python train.py --num_hidden_layers=9 --hidden_size=256 --n_experts=256 --experts_per_token=4 --d_expert=96 --d_shared_expert=128 --hidden_act="gelu" --moe_layers=[1, 2, 3, 4, 5, 6, 7, 8] --router_score="softmax" --normalize_top_k=false --routed_scale=1.0 --balance_loss=0.00738 --balance_bias=false --init_std_router=0.013 --lr_router=0.000669 --num_attention_heads=4 --num_key_value_heads=4 --head_dim=64 --vocab_size=11098 --norm="layernorm" --norm_place="pre" --norm_eps=1e-05 --positions="learned+rope" --rope_theta=10000.0 --rope_fraction=0.25 --qk_norm=false --attn_scale=0.125 --tie_word_embeddings=false --parallel_block=true --init="normal" --init_std_qkv=0.0446 --init_std_o=0.0 --init_std_up=0.0446 --init_std_down=0.0 --optimizer="adamw" --learning_rate=0.00139 --beta1=0.9 --beta2=0.98 --weight_decay=0.17 --lr_head=0.006 --max_grad_norm=1.0 --warmup_steps=316 --schedule="cos" --final_lr_fraction=0.1 --batch_tokens=65536 --max_seq_len=1024 --doc_mask=true --train_tokens=614000000 --max_steps=9369 --dataset="wikipedia_en"
Below are experts of layer 5 (counted from 0) of a mixture-of-experts language model. Rows are named router (the router's row for the expert), up (a neuron's input weights, with its number), down (a neuron's output weights, with its number) and show model dimensions 128-255. Each number is 50 + 12 x the weight over its row's rms, rounded and kept within 0 to 99.
After each expert's rows: "comes after" lists some tokens at least twice as common just before its tokens as in all text; "mostly gets" lists some tokens that are sent to it at least half of the time. This comes from a sample of Wikipedia text that the model never trained on. Tokens count by the router's weight.

# expert 189
router:33 22 34 61 48 63 47 64 67 69 45 64 73 59 50 52 70 49 41 71 46 52 31 47 43 51 68 31 58 48 55 41 33 49 57 42 51 61 59 50 52 54 47 53 57 39 31 62 39 55 67 49 39 60 76 50 67 34 54 38 37 49 56 52 50 52 48 39 82 41 66 52 47 61 38 59 63 38 57 49 56 52 40 40 46 27 61 40 30 48 58 70 49 51 30 69 58 51 56 62 63 56 46 34 43 32 57 54 61 56 45 35 37 58 73 52 54 44 73 34 55 74 47 44 32 42 33 28
up2:67 63 45 65 21 52 50 49 33 54 26 54 53 48 54 38 51 49 63 53 64 31 53 47 68 41 42 20 69 47 42 69 55 34 50 37 44 57 56 25 52 46 51 51 41 39 49 51 39 57 46 50 35 40 64 72 49 53 41 64 48 54 54 53 16 54 42 60 46 61 58 64 53 47 40 14 41 53 56 34 46 46 39 65 46 50 64 61 39 38 53 65 61 40 58 53 44 79 42 63 34 46 46 78 54 66 31 50 38 65 40 44 61 58 43 53 51 50 50 58 33 49 45 24 58 56 56 64
down2:63 43 46 36 69 60 42 37 48 58 44 55 22 44 59 47 61 70 64 50 70 54 51 47 48 63 49 30 35 58 27 41 75 57 53 80 57 59 41 63 52 54 56 34 66 36 57 46 52 52 51 41 44 43 61 30 52 50 60 30 64 36 44 55 63 65 47 66 47 39 51 69 55 43 55 65 31 55 56 42 42 50 49 41 45 54 26 36 54 60 42 53 58 30 53 30 56 24 45 48 49 55 55 51 58 59 53 44 59 55 57 43 51 43 27 28 55 65 43 52 53 44 62 73 61 66 40 56
comes after: " K", " S", " J", " Z", " Y", " H"
mostly gets: "ör", "ikh", "kh", "idd", " Kh", "imb"

# expert 218
router:52 61 45 78 41 49 71 49 47 41 35 58 54 58 45 40 53 63 35 50 47 28 50 76 60 60 74 43 54 61 70 58 63 49 54 36 44 53 36 39 65 65 50 34 65 50 61 57 71 43 52 41 67 59 54 40 55 45 43 73 40 67 75 57 50 60 64 31 44 31 43 52 49 41 55 51 45 56 60 46 55 25 36 37 40 41 54 52 34 34 55 41 60 40 55 50 43 32 30 46 61 51 67 49 57 50 52 43 40 77 45 59 48 45 67 37 42 52 27 51 56 40 37 33 27 47 34 68
up0:58 55 54 21 60 36 52 46 39 61 42 59 46 59 54 50 39 52 24 50 55 58 21 49 46 39 62 39 55 28 31 49 39 24 51 55 71 52 50 16 49 52 30 63 47 56 29 34 23 51 44 64 47 57 49 55 48 61 58 75 53 48 65 44 43 40 40 35 49 24 43 51 45 71 47 57 42 43 58 40 46 28 57 31 58 52 36 57 33 48 43 55 56 65 51 55 59 38 61 56 50 47 45 67 60 68 33 47 49 45 49 46 52 38 36 32 61 47 64 64 42 57 40 60 42 37 70 55
down0:68 56 40 50 34 37 50 46 48 39 69 53 59 38 59 26 21 40 44 46 39 70 51 42 73 47 44 51 31 52 63 47 63 43 69 68 35 67 47 39 51 60 49 49 48 62 59 64 55 54 45 65 41 47 49 55 32 39 61 43 30 37 34 49 30 73 63 50 44 40 45 34 64 45 22 47 58 54 14 73 46 41 44 54 55 46 43 56 51 41 55 35 49 71 51 47 31 51 52 67 57 54 55 56 72 61 68 48 70 60 57 46 74 63 57 49 55 63 48 59 55 27 49 50 28 85 34 39
comes after: " ", "-", " •", " votes", " Turnout", " Rank"
mostly gets: " by:", " Coordinates:", " Country:", " Total:", " Kingdom:", " Type:"

# expert 233
router:59 67 35 47 49 40 75 57 60 34 33 62 42 40 54 33 49 73 56 59 61 38 29 37 59 64 74 52 58 50 44 48 63 40 54 55 59 41 57 46 49 37 57 67 47 28 46 44 27 77 38 49 62 62 46 37 67 56 52 67 60 24 43 55 46 28 66 52 40 35 43 48 53 70 38 62 49 26 65 38 69 51 44 47 40 59 59 43 54 43 63 42 42 44 45 67 41 74 69 36 50 34 58 48 40 65 66 28 38 39 71 43 34 54 37 46 67 38 60 46 27 33 53 46 50 56 52 46
up2:63 54 53 53 59 58 38 40 59 67 54 47 34 47 46 38 45 39 45 59 56 67 38 49 56 54 32 29 41 45 35 15 74 59 63 57 40 57 84 46 27 58 55 56 35 57 71 55 42 58 45 56 50 58 77 54 54 42 53 38 40 49 50 77 48 51 62 63 59 59 33 58 44 44 69 25 52 61 68 49 44 55 23 33 53 51 68 54 52 52 46 50 43 75 34 44 39 37 53 40 42 48 44 29 45 41 56 44 52 45 46 57 51 43 49 58 52 45 51 34 36 57 57 42 53 67 55 43
down2:46 78 29 47 40 44 38 62 46 47 45 43 53 50 57 54 53 59 57 26 52 54 43 34 64 59 45 69 61 48 27 48 49 31 55 53 56 41 49 53 50 50 58 46 58 44 47 35 43 47 43 60 55 66 69 47 26 53 49 56 50 45 33 53 45 52 42 36 41 65 41 47 44 45 53 51 54 54 18 73 45 50 48 47 57 59 38 60 49 48 43 45 59 60 53 62 50 59 35 66 59 54 39 60 28 45 71 61 52 66 60 75 62 65 58 50 52 49 30 45 39 47 67 38 48 46 32 60
comes after: ",", ".", "s,", " where", "s.", "e,"
mostly gets: " who", " they", " which", " They", " where", " what"

# expert 99
router:40 21 35 71 60 48 53 54 49 76 67 41 61 44 44 58 60 43 36 57 39 58 37 30 56 43 66 45 47 74 44 43 41 53 59 44 46 61 57 41 39 31 48 40 64 53 43 53 52 37 58 36 48 37 68 61 54 42 42 35 46 39 73 44 59 47 66 54 74 35 65 32 48 56 56 59 62 33 65 44 57 63 73 45 58 46 57 19 55 44 36 58 35 28 32 64 70 62 64 50 46 58 45 50 53 39 38 33 59 46 55 48 35 59 75 31 67 46 61 34 66 50 53 40 41 52 54 28
up0:34 47 73 39 44 47 40 53 81 71 56 48 34 38 57 53 52 58 47 50 41 51 61 48 49 34 65 64 45 57 70 60 49 49 52 46 32 54 24 67 36 39 55 42 53 34 65 26 47 49 46 39 63 55 43 36 50 59 58 61 58 52 66 36 57 59 50 48 48 55 60 43 31 82 49 35 57 48 58 50 31 43 42 55 58 10 52 37 21 54 61 39 48 46 48 31 50 54 45 47 47 55 34 55 31 50 51 51 65 42 62 40 66 47 63 63 38 63 70 48 46 51 46 47 48 60 54 52
down0:46 36 43 57 55 41 48 72 63 26 53 52 57 78 54 55 52 44 52 52 45 50 68 60 54 64 32 46 54 55 37 52 44 67 36 51 61 44 55 67 44 46 43 53 68 63 48 51 60 63 50 34 56 40 34 77 57 52 29 55 40 58 44 78 56 49 48 50 51 53 55 53 40 30 47 53 59 41 49 24 52 59 38 60 35 62 47 51 47 51 46 61 35 40 37 47 49 61 58 50 67 42 58 59 52 60 49 46 56 57 63 64 59 52 36 37 19 30 45 48 41 41 46 55 55 59 56 59
comes after: "h", "k", " Kh", "j", "ak", "z"
mostly gets: "atche", "ikh", "kh", "ik", "akh", "har"

# expert 236
router:52 66 36 42 57 56 66 39 56 54 38 51 63 55 57 46 61 68 56 53 70 41 23 38 31 55 36 53 50 66 45 56 45 53 59 44 55 32 62 78 46 56 62 60 31 25 33 35 29 64 56 48 60 60 67 40 67 59 59 44 60 38 32 57 57 23 48 47 42 62 40 40 56 60 33 69 56 36 55 36 50 73 40 41 23 60 55 39 58 58 53 33 39 54 67 63 61 61 42 39 37 32 51 54 24 65 60 39 41 36 46 40 36 48 49 70 77 35 80 67 41 33 44 59 56 65 63 36
up2:57 56 52 51 49 54 50 52 48 38 53 54 45 37 55 61 48 40 34 48 42 63 40 53 46 44 65 54 74 58 53 51 55 62 35 54 38 49 47 62 32 53 55 57 57 37 74 56 47 24 54 75 22 69 54 65 54 49 53 37 44 50 51 45 36 53 41 68 80 63 44 60 37 44 57 55 65 66 49 46 31 40 34 47 75 53 50 44 47 64 44 63 31 62 42 47 49 42 17 55 64 40 36 51 39 40 44 55 66 52 68 63 63 70 54 67 23 61 50 55 41 32 49 40 29 49 28 13
down2:43 68 51 37 31 39 36 34 57 68 49 41 34 49 32 40 42 57 24 66 40 50 61 35 50 59 43 54 31 62 66 59 49 50 45 58 63 48 52 60 59 28 42 49 24 36 48 41 62 32 40 41 42 62 53 55 29 46 39 41 56 54 58 68 47 38 56 39 49 46 69 32 46 44 65 36 55 53 52 32 58 47 52 55 62 57 49 64 32 69 51 71 61 60 38 64 66 55 43 72 42 67 47 53 62 35 21 36 59 54 42 53 55 47 57 26 56 51 56 44 78 63 50 55 37 38 66 39
comes after: ".", " when", " where", " that", ",", " and"
mostly gets: " they", " he", " she", " They", " He", " you"

# expert 100
router:48 58 63 41 51 71 61 48 77 56 45 47 66 58 57 57 38 39 42 67 46 44 55 64 58 59 39 46 40 27 65 49 48 46 52 42 39 40 54 66 39 57 47 38 46 51 68 49 67 59 44 30 64 63 49 39 40 58 45 46 55 35 61 60 34 61 58 50 56 53 79 35 55 35 71 32 63 58 39 29 65 57 41 36 42 25 30 51 37 52 55 52 54 65 52 48 65 35 42 41 71 66 58 69 42 44 58 36 30 68 55 61 53 39 40 57 40 49 28 54 31 50 60 38 44 52 67 60
up2:51 47 33 47 58 50 44 47 62 43 71 17 47 63 60 44 39 41 52 39 62 62 43 41 57 42 51 92 41 71 36 44 60 71 50 44 38 49 50 47 45 51 45 48 81 50 44 64 58 82 46 63 51 61 34 37 61 36 44 36 59 54 51 48 58 35 65 45 61 69 57 47 50 32 40 29 77 52 48 65 43 62 58 36 41 39 60 61 52 30 64 56 54 52 44 46 64 53 53 49 34 48 43 61 72 33 30 48 51 39 55 43 52 44 44 42 66 58 32 56 32 55 52 32 69 48 55 33
down2:47 70 62 55 43 45 26 61 35 43 45 60 48 31 61 63 51 61 40 60 62 74 66 69 67 22 34 38 45 51 52 51 38 42 37 24 49 37 54 35 60 46 47 56 44 37 58 80 54 72 36 59 60 52 41 25 34 53 58 54 55 28 59 72 41 67 43 41 48 73 55 67 51 61 52 46 49 55 57 45 47 48 62 28 40 56 57 78 58 46 64 60 47 46 77 53 61 43 61 48 49 52 47 35 46 61 55 36 43 69 55 56 48 54 38 42 46 52 51 49 52 56 45 46 35 37 50 55
comes after: " is", " with", " as", " of", " has", "."
mostly gets: "The", " Its", " \"the", " basic", " a", " an"

# expert 203
router:59 60 37 38 56 41 55 50 46 57 54 48 62 51 63 43 54 61 59 52 78 34 50 38 59 61 41 32 51 54 33 56 68 34 46 54 47 35 36 55 60 33 63 62 35 36 35 28 22 71 40 47 62 57 62 44 70 56 59 45 45 26 41 61 63 29 58 51 41 57 41 47 56 68 33 60 43 29 51 37 50 70 44 52 33 63 64 43 44 50 46 40 40 45 61 65 63 65 53 31 55 25 64 56 17 52 49 31 42 32 48 42 40 54 48 64 75 58 64 62 33 35 48 68 53 63 63 29
up2:72 36 64 41 64 44 62 52 39 53 52 62 40 56 33 36 50 45 63 70 67 47 47 34 53 44 47 44 54 75 60 56 44 59 40 46 57 52 50 65 69 53 63 68 38 56 47 51 47 59 57 50 61 49 72 42 35 26 64 43 64 55 48 40 53 40 55 37 50 72 55 57 32 53 50 38 66 62 32 45 30 33 55 28 41 62 42 36 47 26 51 43 54 58 49 53 48 46 39 37 33 45 46 50 40 38 24 48 53 34 37 46 59 50 52 58 42 23 50 64 73 44 40 56 76 45 55 48
down2:47 86 29 43 65 37 43 55 56 52 33 54 60 28 60 44 39 62 59 31 42 35 43 61 39 41 55 63 61 57 29 43 53 53 46 72 56 70 53 40 60 30 41 38 54 55 43 21 60 57 39 83 56 28 56 60 38 31 45 64 51 55 32 56 68 67 50 38 28 53 40 50 64 51 44 51 26 59 47 58 56 46 66 70 48 62 54 45 49 44 50 71 54 29 60 44 45 59 57 61 50 58 43 59 45 60 41 61 58 54 28 58 65 66 51 43 63 57 58 48 22 46 38 72 41 60 46 44
comes after: " that", ".", " where", " which", " The", ","
mostly gets: " he", " she", " they", " They", " it", " who"